Experts of a small language model.
Experts: 32 ReGLU neurons an expert, 6 picks a token, a softmax router.
Training: a variant of SOAP for the experts, 285M tokens.
Below are experts of layer 10 (counted from 0) of a mixture-of-experts language model. Rows are named router (the router's row for the expert), gate (a neuron's input weights, with its number), up (a neuron's input weights, with its number) and show model dimensions 160-191. Each number is 128 + 32 x the weight over its row's rms, rounded and kept within 0 to 255.
Before each expert's rows: a language model's description of what the expert responds to. This comes from a sample of Wikipedia text that the model never trained on.

# expert 9
It responds to: Word-initial verb stems. First fragments of split words, mostly verbs after to, and, was or who, such as s(ays), exp, vis(ited), gr, beh(ave).
router [196 104 118 163  93  55 102 163 119  96 144 137 100 117 116 164 136 153 133 126 125 140 230 129 146  89 112 142 101 166 100 150]
gate0 [151 100 160 122  63 142 102 105 127 183  79  91  78  99 101 161 137  95 103 185  57 118 194 142 134 197 106 101  98 140 115 133]
up0 [142 102 133 131 111 119 138 115 150 174 122 142 119 151 140 182 122  60 161 185 130 182 162 174 188 121 168  82 147 135 148 101]

# expert 47
It responds to: Table headers, demonstratives. Column-header cells in tables such as Date, Party, Year, No., plus words like this, the, This that open list descriptions.
router [112 130 152 172  58 165 161 112 107 150 112 138  88 122  76 140 103 168  89 114  60 133 114 133 181 161 152 122  88 146 136 141]
gate0 [199 155 100 148 116 143 133 179 118 145  76 105 126 137  83 117 135 114 135 136  92 135 151  85 129 186 124 124 154 109 198 128]
up0 [104 100 170 111 131  99 127  81 141 121 214 126 101 142 159 150 114  98 137 134 129 107  98 164 144  84 129 127  83 172 129 153]

# expert 60
It responds to: Quantifiers and determiners. Quantity words and determiners before nouns, such as many, several, every(thing), some, various, a, the.
router [ 94 139 105 135 153 145 105  93  74 116  95 170 127 140 183 209 124  85 175  80  78  95 143 134 113 126 168 135 134  94 119 195]
gate0 [ 63 103 122 127 138 121 146  79 119 100 201 138 148  88 175 159 119 157 153 131  92  71  66 137 184 120 137 130 163  93 119  79]
up0 [ 95 129 112 128 116 122 162 138 159 108 136 123 160 108 140 134 157 100 166 158 113 124 137 172 197 138 157 107 195  71 139  53]

# expert 57
It responds to: Titles and offices. Titles of office and rank such as President, Minister, Bishop, Comm(ander), Prince, often in succession tables before of.
router [113 128 167  92 152 167  99 118 152 123 138 152 138 162 106 120 100 151 124 167 129 132 122 101 102 149 134 161 137 188 173 146]
gate0 [100 160 111 174 121 105 101 165 118  70  75 106 181 139  96 169 105 163 111 158 124 143 165 132 105 173 140 109 124 154 127 148]
up0 [193 117 102 165 119  88 105 103 150 109 103 164  99 172 149 139 114  76 159 136 119 130 137 164 136 146 137 104 126  95 106 148]

# expert 8
It responds to: Word-opening stems. First piece of a longer multi-piece word after articles or "and", such as cont, dist, att, det (detailed), prot, reg, acc.
router [154 107 134 151  88 134 104 106 139 126 147 140 115 135 139  65  61 167 171 159 143  69 132 108 141  85 144 126 157 171 147  86]
gate0 [ 89 193 169 102  87 112  96 176 125  95 155 100 151 122 148 124 102 142 146  74  39 131 199 126 134 150 102 120 147 148 167 154]
up0 [120 126 166 141 120 107 170 125 104 157 143 105 149 133 152 126 200  88 126 111  93 118 108 132  54 135 154 165 185 148 176 146]

# expert 63
It responds to: Word-internal fragments. Inner syllables of long technical or scientific words and names, such as polym(or)phous, alg(or)ithms, g(ene)alogical, Rand(ol)ph.
router [160 105 105 115 138 143 104 147 125  47 160 135 176 149  90 145 114 142 150 131 144 121 145 129 106 172 143 138  65  91 113 182]
gate0 [ 78 105 176  95 129 135 102 103  83 132  54  95 111 108 129  88 131 141  74 177  73 134 121 116 108 172 122 162 117 136 135 128]
up0 [124 154  65 132 121 139 137 136 154 149 156 164 109 139 159 173 128 174 170  57 177  97 102 107 133 120 144 137 185 105 142 108]

# expert 58
It responds to: South Asian name openings. First capital letter or syllable of South Asian and Asian names in cast and candidate lists, such as Veena, Vishal, Moham, Singh, Kh.
router [ 52 126 146 174  69  63 116 138 154 184 143 126 158 130 140 123 116 183 110 119  96 131 109 120 150 142 125 106  92 174 102  86]
gate0 [161 161 110 128 147 142 140 126 141 134 117 163 124 126 110  95 153 137 139 166 136 109 136  36 102 152 148 147 149 159 148 135]
up0 [152 127  87 139  84 132 157  90 125 108  58  80 137 119 103 120  96 137 166 140 134 185 132  94 172 142  99 137 190 117 129 158]

# expert 40
It responds to: Mid-word stem pieces. Middle pieces of ordinary English words after an opening fragment, such as sat-ell-ite, prosc-en-ium, fav-or-ite, adj-ud-ication.
router [117  60  96 119 113 146 104 150  94 119 149 162 175 115  48 183 142 150 204 105 128 147 134 128 148  93 145 140 132 150 107 127]
gate0 [117  89 124 157 139  81 219 189  92 106 118 117 104 116 114 162 161  76 151 185 138 125 146 126 127 108 104  86 108 154 161 139]
up0 [164 161 161 123  96 138 111  96 156 161 115 142 164 144 127  91 156 109  84 138 127 119 119 136 144 169 206 187 179 138  97 144]

# expert 6
It responds to: Nationality adjectives, conjunctions. Nationality and descriptive adjectives in biography openings (Italian composer, Spanish bishop), plus and, his, he in biographical prose.
router [ 81 179 119 144 192 102 119  79  91 128 171 107 110 110 104 106 197 117  78 172  86 160 130 116 156 132  99 121 133 128 101 146]
gate0 [131 162  84 106 139  89 104 117 145 120 136 140 172 172  55 152 119 217  76  96 171 184 160  93 180 159 104 127  97 105 149 102]
up0 [121  99 160 128 106 173 183 160 129 108 108 132 104 166 162 109  82  83 162 136 107  91 139  93 113 135 126 127 146 153  93 119]

# expert 23
It responds to: Copula plus article. Linking phrases after a subject that introduce a description, such as was a, is a, as a, plus table-row openings.
router [121 108 140  87  83  91 100 108 144  84  52 114 121 142 148  94  76  94  96 200 162 134 144 136 131 126 166 161  97 152 169  83]
gate0 [115 145 102 144  96 126 135 198 150 133 151 169  72  73 136 114 109 129 150  99  83 130 121 115 102 135 174 167 151 130  93  72]
up0 [ 99 129 123 127 106 175 144  59  99 166 112  93 118 199  97 138 158 118 104 180 142 124 112 134 121 143  97 144 154 171 179 194]

# expert 36
It responds to: Learned word stems. Stems of technical or academic words before suffixes like -ical or -ic, such as typ(ical), mod, techn, histor, often in taxonomy text.
router [169  98 132 151 139 146 147 117 118  59 144 161 154 130 138  85 132 130 111 149 118 120 133 167 115 127 141  88 106 142 111 185]
gate0 [112 158  87  78 104 185 176 175 132  97  78 165 175  71 153  78 129 112  88 153 164 136  93 142 142 143 168 148 120 139 178 133]
up0 [140 168 168 146  69 111 188 158 147 137  89 174 149  95 139 112 146 113 137 153 227 140  97 125 149 160 219 125 136 123 144 106]

# expert 12
It responds to: Clause-joining punctuation. Commas, semicolons and clause links such as and, but, which, who or especially, placed between list items or clauses.
router [ 78 160 142 123 122 136 108 121 153 148 123 171  75 122 145  75 165 105 139 135 135 155 103 121 127 139 117 112 130 124  91 133]
gate0 [ 95 143 163 122 107 137 132 119 133 152 107 164 163 161 121 114 172 138  80 130  87 137 160  88 153 145 113 119 143 148 148  77]
up0 [ 78 136 186 162  28 139 207 123 177 137 130 128 158 107 102  93 117 116 205 141  94 120 108 145  95  79 101 118 108 181 148  79]